Experts of a small language model.
Size: vocabulary 16384, 26.8M parameters.
Experts: 48 ReGLU neurons an expert, 4 picks a token, a shared expert of 64 neurons.
Training: a variant of SOAP for the experts, 5157 steps.
Below are experts of layer 7 (counted from 0) of a mixture-of-experts language model. Rows are named router (the router's row for the expert), gate (a neuron's input weights, with its number), up (a neuron's input weights, with its number), down (a neuron's output weights, with its number) and show model dimensions 0-159. Each number is 128 + 24 x the weight over its row's rms, rounded and kept within 0 to 255. Numbers have three digits each.
After each expert's rows: a language model's description of what the expert responds to; "gets" lists some tokens that make up at least twice as much of what it gets as of all text. This comes from a sample of Wikipedia text that the model never trained on. Tokens count by the router's weight.

# expert 55
router:115163092130116132102128102129116150157122115147156124126156152146124105102123107110145107121136120128112135148131147109114100123131104113112144129125146118108105127141125072159151137126113160130093134144113152154146136117095123122163177134154102107113175145143150114143149095117109153091114108174117104136133108123171132218087079135116125129162139108101130131163159153102142161094089137144144098124068159094107085162110114125142157171154128116094163155114125121179153163142142141
gate0:154165120107095143095160163134150136154142179094133087104119187199095138121142111179094097132117156083146122120168149138140101099120110123145170117170078136167123158151170080132107129124112104104097145091120124145131141123114107129116127163151141156087132138110168103116129110137125157089093118138096105073144126157142138131146133139113126142130133123133153163126136151112100136138134119119139141092133128123105133149092082109144146163122160115099124129141142131117155155123161134
up0:175152132138136105127116143122095172101140110160106089135162133116121144139120084135100074155099126141120113166152174149120137085105110112163156134093102130113156150134094125112119108165110130160157135126137130158145162137169119120105082149139122103090151085101159148101127163124129149069119108108112164121119126139154168134143126137120137137155117103129131092134110142108135126104109131165154174127106125107134122157187150114128150134136073114126172090126130178120104154113142163
down0:092161127131101149146143117136115119134152127163121154105095139103126108169145106120106169127149105168145115134134185124152096126130096125132145145136110166131105095086142102104141184138132164108134110160149090089173143158094111129188088145113159135166117146085155103108135100126126072109167154103154123094144130099156113163184110137158135101092157115128139142142118125136130169114124159133133113105158133163163118110124129109120155144142142098157105145139127108143117113148101116
What it handles: Opening parentheses and quotation marks before notes, counts or pronunciations, and digits in lists, such as Sanford (1st season).
gets: " (", "1", "0", "2", "| ", "- "

# expert 60
router:145132121112116112095103081129112134168111155149136124115182158128116118117125105146141123103141118120115150127107140078114154125123087088085108159143110103152125121148101108131137095127087133142090114149137140129142118143103159092182137103146141084152201158078152101132155068136107130098131109139130145096142089132161110129119152113134101123161125105118134119127142144104117142134127110131114070156125152084116123159149157129157154163146131075138119126078114090158153149136122137
gate0:135150093139078115113110126125079151146124073096148119176155106129122129167105153094089084100139117131133139116150150119170157162089071115117152120157100148142153100153107129106167084100129125159109118110188143150116145098120138098133149119162097113126100135124129104108130140121144122144093140116150102153102152143119118126129117147091134181128173156137142115157156099130193131130120124094128163128146115115108152113163132147105113120167138116106153105088107154124126118128109113
up0:101124137113114103153114139149073150156141158117108159144138127143108135119172078148166101137118126125121138085154122100160137130157128131121130106102145099127116092111102138137122143098118194149133113071120142134129151133157146172160127122125135083115129103145123092120092139120108128128103113134089122102122151159087107105095140112107132132088171157122160102146120152147155064145111124092134122140152161101170140130128126181148135116120186087131123134085122105146117086135090132
down0:098137131117143110128130103065105179148165115166151109131082141103164112121130128108131157146149141175144107118144101113127157125134141135112144136063130125181111116136151125101096144108110139127115082104115158135102135121113125131154115092113112157112072070141169117123175150112141197120107099163172173171113129109126145144106143137111123104095107147114149146152115141116135172125158122143107124119129106166140144141097118072127129128146095125105118139148112125152103137139130124
What it handles: Sentence-final periods, often merged with word endings like s. or ing., paragraph breaks, and sentence-opening However or In after a full stop.
gets: ".", "\n\n", "\n", ").", "s.", "\"."

# expert 9
router:104156103138130138100121077126125158151128132136121137132143141140121111094134117123131083099138097107075123151132143114111139140121110114103146155148144107103116135138134089175111140174109186112115121138138149161129146108086129138154181147139112102128180134129139108126152095122098128068115120150120083116122110131164133188109116144121127114141115118101132131170175154095136153086103154121152079122086165092121094157105135134150154143115152122092141118113136115179154155147169137
gate0:160171093071165077126114091120099133126124110146158126117156122166087125106126113130162116103188147083137126161132121091122099130121119151102165164115137098091122126156090132159109141113100146117127103177135139129163146116106126118149131139118166103134141100095146124145116094131132092132076117105097120062128101140121150128167116144096115111131134137139129118148139147127097126141096131141156096104136153105136113168095153152150124163105128122107164161125137083132113179113141119
up0:147119147104105181124135149134120108134122120132092097152140107131149104116135118172139157083089082173109126150141117121104153133111104109157089100144085123096129119154125120131131104135132148150161153109111110131095102096140168160111112108097107132112122141143125127115122154171172092080074098146132115149133174116091103161129133074111129149179121127126129160093107179136146119165146167087116146149143119150126120120093116145114113107123126156172106108105104145131119113086141152
down0:188137125114102123158145095128129135123114118119120141161142176117123134133109112101123141123137162099118126154144147139131086126142124098137112110122119155154133121066085132128133086114107116125098167162118150100116084114130103157152109107147110163139120140120124134108134137150150071124161119081141123074149133071092135148098100109104168157104132106085138069133134123123108092106135141096143171130118168162117081116145123116132127136123130173093169082116113145154140134145103104
What it handles: Pipe-with-space tokens opening table rows or cells, usually followed by digits, in track listings, transfer tables and sports statistics.
gets: " | ", "| ", "\n", "; ", "|", ") | "

# expert 16
router:128153090143141138090142131134145156170142122119151138150146134134111107101145109117125130112126133103102146173147137114152144136143126131081153148119118121134105145138125083122140118139097161127091131143119138107147156142090123127161187094143136115099126159110162108117202096143096125110144103147146076149107117117145129182122108151125137132124132132100169109126128157103125131109103109161167118118122141079119098156111165115116108172174168093106152091085137134193147161104120153
gate0:115131113106124097101150124155148168148142130139148099128167112143064164117123104119114152115130141153133143164116129160144184072128131142099183119164140110152159141075084110058139123135114145136131124132123163134142168101133116153084122129146127125160150111159181139178122160151165129098105091142156102138130148138126128144138126139092120127135151077122164145136128117091126126156151126123180135111114136105151126090159131167083139133129127115144153114137156122128133143130090132
up0:140138092134176091111142113108143134109129133158164097132166091150104152115098107151148132126125142134096139138110156144149163084133095134116181126178159111165106135098090114071162130126106158162146121117085182139093169156136117182126112156112090151175147111156154155177127142109140117095108114135161087110126124118131113130133118141101083119147136103125133133133114106115097129133187102104171132112133129107130118136156119158090130122135138125115138099142127126125116165121109125
down0:093122117147107156160154108108165192110114115170157090126109167096127103105118135123116161107164068153116129118113152095155132133111120134098100123155146157125153147130131118113139144133101139136135137103119117126113182127148167117101159097152100137088120142148121147138116134120169151129142156115125160141130129133091146152113126097124090137090158131151125140136159132091114162129175182130151090159142119106136139119132117101194135070146164149121143125168110101118095086151131138
What it handles: Leading digits of years and numbers, especially the 2 of 20xx after a dash or pipe in year ranges, tables and career lists.
gets: "2", "1", "3", "0", "| ", "4"

# expert 1
router:141157083136144143098117068118106133154147106110122122149162148142129080110111115117118079104128116126088126143128144115124132136095109102107137149152140109099110117126137078154096132181108173116111099161149139160126171106085120126103166126145113121135177122127146109095157103120098106097123113136120106114132114101167151187152084148114127115154119120079141123163182153107141140123099155143144097117114147098112078160117143135115142136110131115110152119135140123177162137149149164
gate0:130172118139119128108139150128127150140121128095145110134177131168078100116112093142161092128143158088111088136129189100192144146109127147109126154077106107145148128180140128130144169117092153122130109167141123101140139135131111114122143112129111088156148136141157141089130110168110142137090096131107157093147088129142137155133136144121120116145146136154151151164158137096117134069115143180131113109090147132096118157112144136142096147125140143134152154118174115185102129138139114
up0:127118144155168130090100113116123105138135113154122152083102123111145144155123125118101135155093121161087117113078071144082136076134183138150107117153122125131135145096161128102119051150101143115181121100140133170144130105110138163161132159143136120079120154085108120147142137107114148131170131141144106134129104112109166130130145070146132174111102145116118120134109127114146121157117157095143129132126146118133155108146152150147158104124115085137119124143129127122149153073087143
down0:139055134105091148140138134105144168117094120100125109127108095135131127136150097130136096128144141113126123150181145133143136173161115149145141112130142165188164140148146108128112112107119131118112131125098125163127048144110152151104102113145112125136135146106124150144115148151143056128096120133128173144067153133156107054104158093099126132135146138157142144143116119104114143135149144155110102144141109111124121149118102096110166129097111142102138117081145109144138101141098110
What it handles: Pipe separators, dashes and numbers inside sports results, election and track-list tables, such as | +, 6–4, – 3:38.
gets: " | ", ") | ", "; ", " ", " |  | ", "11"

# expert 40
router:124135095123123094080109071114141130159117131175119129124162154137114124150122111134137095123129110112132147153092131107152137142129108092105131144130123101153148136117097115154145131158112134132109115159122122125112126115092145089140139099128158083163195148082157102138134095147099143104135129160138147099117085108135117152086150140123123131187120098115140119140155121109115147154125114122121077168149152077111111175132128120139163158136161061137124122098120087163167172143128133
gate0:187126141097134145135116125088099152133138139129087094168115085125104124134124103126102108111109151109129108134121132105182120150161157070162171127100129127151143164159141138133173141085172125092120140160116109105140144100115110112130093093109105130151107162107098123126158103106143143115143110177182121139164127130122156151128123105135106111123128116148138110140118126112074121169092116144158124098131176186131156150145098085139122135109136130180124091125135111100136139136133129
up0:117112142123117121138130119144131175142104117106136128169133100126155106118169087137121120151120132072145115098164137088143171145111117128137097138129121155100133134092117092109104116185119162176153133136071110073143133121076147116088093141126129134143163155162139145137106147134126158055127146118109164128105088109107109109134122113114166132128135141131116153147106152139126130103157101129157130118114106109111130110128119131146154141099161133163151072128117120184155115164139082
down0:132118159170117131106130161158089136118098165124122113130119163141141108118136147185099187127137136196113144125113133159130169133138126154079105114144133137170128122123103075144164102153087074129138124098147123134137120154145123159142147145137115085089144108146144125151096147116127109108131114130161074162133132131123127085152107143128119136108168156119158154135115154105162144101116081137108133137142119110119148146179131103130120144160151105076082114130128127145094117102159134
What it handles: Sentence-final periods, often fused to word endings like "s." or ")." and decimal points in numeric table data like 2.110.
gets: ".", " |", ").", "s.", ";", ", and"

# expert 11
router:114159101147098124088119079140127160159111135137134137119158156152127088100111105119150121093135141127097120154138159102105122137139111116106140146134138114126112136148138091180127142149103166129102118167133157154151133126080134141137185115132121099133159161124153125135144096123093142097119113165142125119139117137179154193101110142113111128141143097081143124176165147104117150125102143124143093116136158099126087171120094105145145140126144104093145114122133114203149175158137150
gate0:128147095123102161133121152150127127168156120098144120144164188129116110105158099144157084110139164111126135167098159131140142122142111134135179138145124073152145156154100124120094114140137140099127133125132125133120149118075117127145140156115149078126118173112155137130148084138110137100157105111106076085128091165131138125144093147122137093133171111132150111126145131080116177121124111155187111143137170137115077165124117126137105120158184116145140132129139114137141144089105118
up0:142130142140126118137094157108090142161141165134164127158141111110171098134131096152122110115116187142099108132117165116108149139159095139094119104164148099102109129148089121138075143140152098148128120151125108145109140163094106098159119144157120132086114155131168104150140095168075142137125110133134147127151130075107155151116100113151109129135120073109158127133136104113135171106133152151117156133100114133105074089160191106107139161138134140155127118128124103099136146138114091
down0:108161152135108105117122086117198163102104069133125136100122121096100161121113132118141119146120101101166122094128114144136159127106101094106112129107150136126126115143118081138133137133097107180139144150116115106135085108096115105140138147097151128128140118111110123127161168103072098139134205132160130138106153104153116129123111138156117120112125112125150142148096114106153102153120104140128129100099095161119068183150155151096111141135151146129127152177118134086121136088119141
What it handles: Commas, periods, opening parentheses and table pipes fused to word endings, mostly after plural nouns like makers, newspapers, messengers.
gets: " |", " | ", " (", ",", ".", ") |"

# expert 54
router:147176089147115119092142094122131151138125139128129135127163142140120084102106111128140081101125118122094121153146140120061157160139117118109147159112169099105107138120115091170116153115116193109102130137159123168134156154104127142140207131151136094115164133122137130096161079105130111105119111135107123121113103138138104174105144167126146122117136105105142118164166179094144160091110128153149108128122149106125076141126147149127133119122137109089136094126143118173129142134149131
gate0:159171108138121160099123109145115128106152068152154123112188118130081128146130125147144119113146141109087109144108163110141102112137140095091166135149127134154113121115131091136114088156126168082110162142128129153144131101129132129141183121135133064154114146100158147141141105160142134137113092073094123106128129156106137140135094128100137125143128128121171129142134139077121128144124135187137082117088177151097091134120123122140118126122149083103150137106169120136145128161157131
up0:089089136093162125150150154131119099151148088103099171157130104167177122125110080106126162101147120144111139094169174130113150139110161152120132116146100163143187128146120112137109092073125130155127139076143113123140145131102144106102145144158162189153126122126158119154121149114129119116133162120128129182108138138127133121119130146107143111127157098108136123168145155161134102139122127128132116122149163138097148142171169167106121155109143134151100099145136095176121110156110145
down0:119082143142103125152123157166107151111160141171097141092060141152155101136104168161131115155135147102124135160101155141118094084159104180146130133092134119137121138123119068150109159126126142097134117163082123145108127104147174141114163138152128157152158095147148114143142148186141108185116178144126131119151134127107100137141151135145106120118087125122131142159108133153132120119136141159104147119139108132161141143126131122142120183113100096134105132102095164150101109105102131
What it handles: Pipe separators between numbers in statistics tables such as football career totals and league standings, plus some plain nouns and names.
gets: " | ", "; ", " |", ") | ", " was", " |  | "

# expert 23
router:102146083136126142110153115130103108151136129130111134133146129127096130110145112138179128090145132121117156158146124122122150103163154121103200141116123096116107094144138087122138132139110175126108154122115136121124124138112148125133198113152158118135154149116162110126175098148101141087129112147096101111113123119146165174096077139121149135119101128098153129134140160096145152087119122136158126114089144069125080163120145115169124142156137114114136117087146098180139195142125132
gate0:149171079151098151152136121113106133156158095123113099156167135162118123169097121149137113124118105147128107164120098121144087131103162152115126129095076128117084108118114116132133130139110152134126114160103116137150141113144127142113122117129144129102126158136092155111127124122159051125098113107080103110127127142101164079153156145130076132115149133121157096127160121153134131098120142127125167114109097116145125148078147133153118136112138184083136156075170089146095145102141120
up0:108152082171087171138136110124084126162148109119097099119165136142122115163090142158139127139122099134118099154101076158144087124109151152088103102116099155127091114125107110148141127121107160122087098164129106136146126133144143131116123097131155113102129158147106182135118117124172084112133140146074079124117135137103146080140157118122110141122165115098172101130131115158126136089122143120141134104114092131112104154106125152140133136142147154107127165110170106155099181111141149
down0:129090129149109126129127102176101102147155130198097133110111110116144096093119131100140109087107175148150144135109125146145165089103117167135089148092116091093158119084139072134159122166128164124139097127151091090139106128117131112132119156109178132144135131113147126102082161152164128110131179114137061118137185127150138108132095128136159167147142143143114153138103122141138102110135130102097139171111135111144112108120131106095142095134129120131119135124115115126124090121110121
What it handles: First digit of a year or table number after in, from or a pipe, like 1 in 1969 or 2 in 2017.
gets: "1", "2", "0", "3", "4", "5"